Weights of a small mixture-of-experts language model, trained from scratch on English Wikipedia.
Size: width 224, 38.7M parameters.
Experts: 336 SwiGLU neurons an expert, 1 pick a token, a sigmoid router.
Training: a variant of SOAP for the experts, 462M tokens, 7049 steps.
Below are experts of layer 6 (counted from 0) of a mixture-of-experts language model. Rows are named router (the router's row for the expert), gate (a neuron's input weights, with its number), up (a neuron's input weights, with its number) and show model dimensions 0-223. Each number is 200 + 30 x the weight over its row's rms, rounded and kept within 0 to 999.
Before each expert's rows: "gets" lists some tokens that make up at least twice as much of what it gets as of all text; "mostly gets" lists some tokens that are sent to it at least half of the time. This comes from a sample of Wikipedia text that the model never trained on. Tokens count by the router's weight.

# expert 15
gets: " ", " |", " P", " No", " S", " C"
mostly gets: " ", " Pos", " ±%", " t", " d"
router,203,179,233,183,172,231,215,215,242,150,185,187,223,240,147,152,121,209,170,133,216,164,204,206,204,217,216,199,251,196,179,159,205,198,254,179,152,256,239,183,245,185,188,245,215,236,215,218,138,218,198,167,207,161,205,228,256,210,150,201,150,169,176,221,230,192,166,171,184,166,208,150,188,211,189,214,179,236,188,221,228,216,229,271,177,224,264,248,146,202,222,177,199,208,209,149,188,201,171,164,191,191,265,241,207,224,225,165,156,201,209,185,196,179,195,196,175,228,215,244,240,228,207,205,173,228,149,188,204,241,193,174,167,203,176,215,183,214,246,174,175,196,184,196,228,221,204,200,192,176,250,214,124,191,201,214,195,193,174,154,191,227,255,160,222,180,205,170,130,201,187,207,161,168,193,198,160,212,250,234,219,203,204,199,177,203,205,206,164,211,211,206,208,196,240,116,149,238,210,159,171,226,210,205,226,199,231,224,236,187,127,198,204,244,176,231,164,216,226,218,209,187,230,200
gate2,231,200,343,153,163,230,172,196,208,179,225,245,232,208,224,201,222,182,206,155,170,220,210,155,138,162,252,212,198,210,189,171,167,189,180,196,245,190,172,155,189,191,207,181,222,194,229,227,208,221,202,190,205,221,239,196,198,189,202,193,216,201,201,221,157,204,196,209,188,200,144,138,183,274,180,183,245,184,180,187,200,184,179,165,242,230,201,281,188,157,192,217,198,179,181,185,175,230,201,165,213,217,251,236,212,211,213,188,192,186,187,189,163,218,148,155,252,241,180,247,230,227,215,187,131,181,205,214,225,212,196,218,201,199,168,152,192,228,270,218,235,187,207,161,215,183,177,234,163,127,194,144,211,254,199,202,146,203,191,229,206,205,203,202,232,184,274,171,234,193,186,238,231,210,177,222,235,187,176,207,231,265,175,164,176,204,194,172,182,198,203,174,226,229,217,189,194,249,188,244,148,223,189,241,175,184,191,205,186,191,203,285,206,161,204,197,218,206,211,212,195,203,214,229
up2,190,204,205,231,231,187,175,238,185,202,223,176,174,186,159,187,185,182,194,218,214,196,215,213,190,168,217,211,171,209,227,246,202,209,301,207,174,189,182,228,243,201,245,171,187,175,189,171,229,236,174,202,196,226,213,229,196,213,248,232,209,223,154,228,219,180,184,189,118,212,242,231,159,181,194,181,131,201,209,198,226,199,222,235,189,204,194,190,200,191,194,152,176,183,190,223,241,203,179,224,158,190,137,216,167,242,224,232,197,233,242,238,209,210,343,228,192,154,223,180,208,181,179,207,227,260,239,241,224,221,261,173,150,218,208,201,189,172,177,209,200,188,225,191,161,267,187,173,230,235,171,219,212,256,222,181,234,169,165,212,185,214,131,206,206,216,141,193,157,179,230,176,184,201,263,190,211,212,231,222,208,128,244,174,223,214,133,191,171,215,190,188,203,204,186,210,190,206,215,188,207,209,230,155,203,241,223,186,184,230,172,170,149,162,181,192,180,149,245,197,172,191,208,193

# expert 0
gets: " in", " of", " to", " for", " by", " on"
mostly gets: " during", " through", " During", " after", " to", " throughout"
router,169,158,189,170,181,196,163,226,214,216,232,186,230,219,223,206,175,183,209,199,244,192,184,235,166,170,217,188,160,171,203,233,197,225,240,200,183,241,177,231,164,225,186,204,217,178,197,239,152,157,183,148,220,247,206,180,206,170,197,160,191,138,232,170,219,183,204,215,195,231,227,222,240,194,188,209,254,194,183,138,192,205,187,216,200,226,200,164,171,169,207,200,208,210,210,202,165,160,187,268,195,266,197,189,192,124,169,202,225,205,285,201,274,184,163,197,170,256,170,173,162,153,210,190,169,169,198,205,180,227,169,140,177,221,161,193,199,159,237,212,254,240,216,206,224,232,235,176,211,191,225,239,205,175,193,231,213,249,131,202,211,246,211,245,148,231,228,143,235,212,216,261,212,211,201,172,125,239,220,158,220,207,230,188,202,269,151,270,208,192,187,171,210,183,196,203,164,211,198,178,240,208,195,227,279,222,234,175,197,235,181,192,187,178,225,195,182,181,186,223,200,203,211,206
gate6,143,145,179,208,197,217,352,173,227,182,180,217,198,206,206,222,222,223,286,181,216,198,197,228,193,245,214,197,172,238,174,183,196,169,216,211,204,208,181,192,162,197,227,168,193,188,196,189,207,209,145,259,216,184,201,191,214,214,224,173,204,181,244,159,181,231,133,196,175,192,190,226,190,213,151,240,229,178,237,217,210,200,228,199,227,236,227,219,193,170,215,268,216,154,161,208,143,158,238,208,212,267,198,208,180,210,232,171,196,224,217,235,193,233,219,254,190,176,125,164,235,189,228,260,149,232,224,145,183,193,176,244,201,213,239,207,218,164,212,211,179,173,194,194,210,241,218,158,189,201,167,190,212,208,227,173,180,167,174,196,235,173,205,238,178,208,194,206,194,124,169,163,188,218,213,199,188,172,211,190,164,173,198,207,151,178,220,247,171,220,169,234,164,198,182,224,232,193,178,215,175,174,202,226,230,191,212,156,213,188,184,164,171,242,217,210,229,164,201,191,185,278,162,184
up6,189,240,250,247,213,248,145,186,167,148,217,237,182,187,172,205,188,215,229,231,181,231,241,210,206,174,188,208,242,202,202,208,205,191,223,227,178,188,206,193,205,221,184,193,172,252,210,222,195,168,184,190,207,266,165,222,221,197,227,201,175,184,208,222,185,149,219,166,221,187,212,187,221,173,193,221,232,147,207,236,231,205,156,193,200,246,189,194,205,172,195,158,201,197,273,196,179,182,228,199,187,197,201,257,251,165,220,212,192,170,162,153,201,191,240,168,179,238,310,249,157,176,180,199,184,175,254,179,151,218,184,229,201,206,206,243,197,261,251,146,140,192,165,192,175,175,188,154,169,209,229,266,141,202,206,166,219,195,256,201,205,169,150,222,111,182,209,231,172,218,233,190,218,190,164,219,143,171,205,173,240,225,179,198,204,200,206,228,172,223,202,181,181,198,206,197,198,216,239,161,192,198,254,203,186,178,239,224,192,147,167,271,169,155,192,240,182,147,223,209,186,202,196,200

# expert 1
gets: " |", ".", "|", ",", ":", "-"
mostly gets: " GBR", " titled", " FRA", " ITA", " CRO", " NED"
router,214,161,163,203,206,187,160,246,205,158,207,178,227,184,201,216,142,199,200,166,233,210,228,163,216,219,227,193,214,216,225,139,116,186,238,225,191,218,165,240,153,178,164,195,220,222,210,248,170,152,119,183,204,269,179,213,157,232,260,213,192,217,192,262,183,204,189,179,220,199,218,214,241,190,217,187,213,201,269,164,180,206,179,210,155,187,217,204,230,172,191,228,148,183,217,124,178,258,170,229,159,233,158,214,221,202,210,270,243,227,208,193,222,204,184,213,236,214,145,222,251,205,244,231,157,208,183,201,180,217,221,178,183,188,173,153,237,211,207,193,203,202,197,234,265,228,221,222,178,176,162,185,210,215,198,251,154,278,175,148,254,167,213,238,188,191,189,192,225,151,202,190,208,218,197,213,240,190,212,209,174,243,222,183,170,231,171,175,233,209,156,182,207,180,198,208,172,175,187,227,240,219,186,208,247,257,202,181,222,205,200,185,212,178,215,159,212,238,170,212,196,221,166,149
gate4,213,191,192,156,344,155,178,191,211,222,194,185,232,215,264,178,226,161,233,183,168,156,237,198,230,211,208,221,218,240,173,232,206,167,188,155,195,130,193,189,166,188,224,183,239,175,175,189,215,116,208,170,248,218,152,121,233,179,189,153,228,161,186,129,227,207,239,223,182,207,221,186,183,220,211,174,192,228,202,162,165,165,169,198,216,217,174,193,175,117,195,182,146,242,207,182,134,171,215,203,225,202,188,206,223,233,226,187,207,177,197,231,197,207,182,188,230,218,202,188,196,221,202,197,227,250,224,232,194,178,199,204,184,200,238,203,186,186,174,246,140,235,192,217,220,258,155,212,188,171,196,232,223,188,234,235,248,181,178,204,158,214,226,219,235,215,229,199,238,208,197,221,175,206,209,203,275,171,226,166,185,236,200,194,265,213,169,163,182,201,176,224,222,215,211,227,172,208,179,221,263,248,185,192,208,176,199,202,178,179,198,210,229,236,189,198,197,185,217,194,256,183,182,215
up4,219,161,209,180,235,170,239,166,202,187,179,173,200,219,191,219,182,188,254,185,226,177,211,212,204,220,230,209,211,269,179,163,145,150,260,190,189,193,155,224,200,136,214,209,224,214,198,200,185,191,212,140,190,252,203,198,247,190,168,212,186,195,168,205,180,189,173,212,155,148,181,208,225,222,188,188,179,178,197,154,164,191,209,147,181,146,179,221,212,215,195,173,115,218,228,183,176,210,182,207,187,111,190,220,186,211,197,173,270,177,226,215,221,203,151,182,329,219,205,207,248,225,193,209,193,211,198,204,189,257,220,186,164,185,152,243,192,231,264,195,222,178,239,204,220,201,196,211,129,191,194,190,205,194,249,192,231,197,254,248,221,194,182,215,196,186,216,191,197,172,261,149,219,185,224,209,237,208,159,178,153,216,182,186,210,210,223,156,227,183,225,228,225,238,230,183,201,192,194,214,252,191,188,236,210,238,219,237,218,136,197,172,159,211,158,185,139,227,176,223,197,237,198,210

# expert 13
gets: " was", " a", " is", " as", " were", " and"
mostly gets: " was", " been", " has", " became", " had", " were"
router,145,169,188,180,201,173,224,181,259,232,251,168,189,198,225,219,235,188,234,162,198,214,203,195,227,209,188,212,217,193,224,209,204,191,163,223,147,210,242,154,189,204,246,222,161,182,173,207,157,200,192,209,248,244,229,212,174,196,212,281,147,263,178,177,192,215,175,233,196,171,198,217,217,209,205,215,259,168,229,225,178,171,238,209,214,182,215,241,188,199,218,259,147,212,189,162,186,226,230,200,193,196,180,219,226,198,154,219,206,183,224,170,218,183,197,215,207,148,165,194,185,163,187,258,134,139,233,195,198,217,185,184,143,220,227,193,224,212,203,233,191,183,208,226,196,198,215,199,271,161,155,218,147,171,149,205,154,183,198,246,230,274,171,167,137,212,186,213,260,165,199,242,213,180,239,158,214,218,209,127,225,265,213,203,186,176,194,230,205,214,185,192,214,170,192,166,207,194,142,181,212,178,219,196,240,165,191,225,189,244,218,216,220,182,150,176,215,192,224,279,137,191,182,208
gate4,236,185,207,152,309,178,195,190,161,206,159,200,182,253,183,172,161,144,163,185,211,175,225,180,203,220,153,231,213,195,298,226,216,223,166,227,178,214,261,209,207,222,162,205,238,174,210,237,173,184,136,188,189,210,223,211,190,180,206,227,201,261,179,195,195,199,185,190,183,194,181,186,222,149,188,203,196,275,188,197,216,206,201,212,205,236,208,212,199,192,213,250,132,234,213,237,221,237,244,257,249,238,224,229,241,183,185,165,145,171,209,201,171,196,191,175,215,183,172,163,248,241,240,178,225,174,179,193,157,247,172,221,128,176,214,191,224,153,197,218,191,193,257,184,237,204,248,185,193,219,234,213,221,171,194,161,192,148,223,213,159,237,195,245,169,191,162,197,215,207,226,188,198,240,262,198,191,228,156,149,185,191,243,177,181,181,172,195,216,180,167,202,226,203,217,177,215,216,197,240,186,215,216,136,241,221,138,250,214,219,180,198,192,193,197,201,220,202,214,175,208,181,217,160
up4,238,123,192,185,172,226,209,167,267,200,202,242,225,197,186,208,209,202,229,139,187,214,224,236,158,226,171,168,192,160,230,230,234,206,202,143,206,160,205,220,211,254,213,207,183,189,235,236,153,255,197,236,225,229,260,222,203,223,218,197,172,235,233,211,171,183,217,197,197,198,182,192,196,194,185,224,147,229,232,207,186,193,217,156,209,174,208,161,248,175,215,187,218,226,203,194,250,217,244,164,222,181,229,240,209,160,141,165,190,191,146,169,184,186,171,228,240,159,209,208,216,218,220,175,195,214,136,163,214,194,243,172,144,174,191,215,203,208,219,213,176,276,144,196,177,167,176,163,234,204,233,152,232,126,187,229,175,257,210,251,179,176,168,178,138,215,157,269,191,202,196,239,220,182,215,235,146,203,239,198,168,184,223,179,232,221,220,221,202,232,222,253,159,176,198,178,187,230,241,184,235,186,189,143,217,202,202,201,186,226,216,199,236,207,248,161,181,252,230,178,200,214,191,183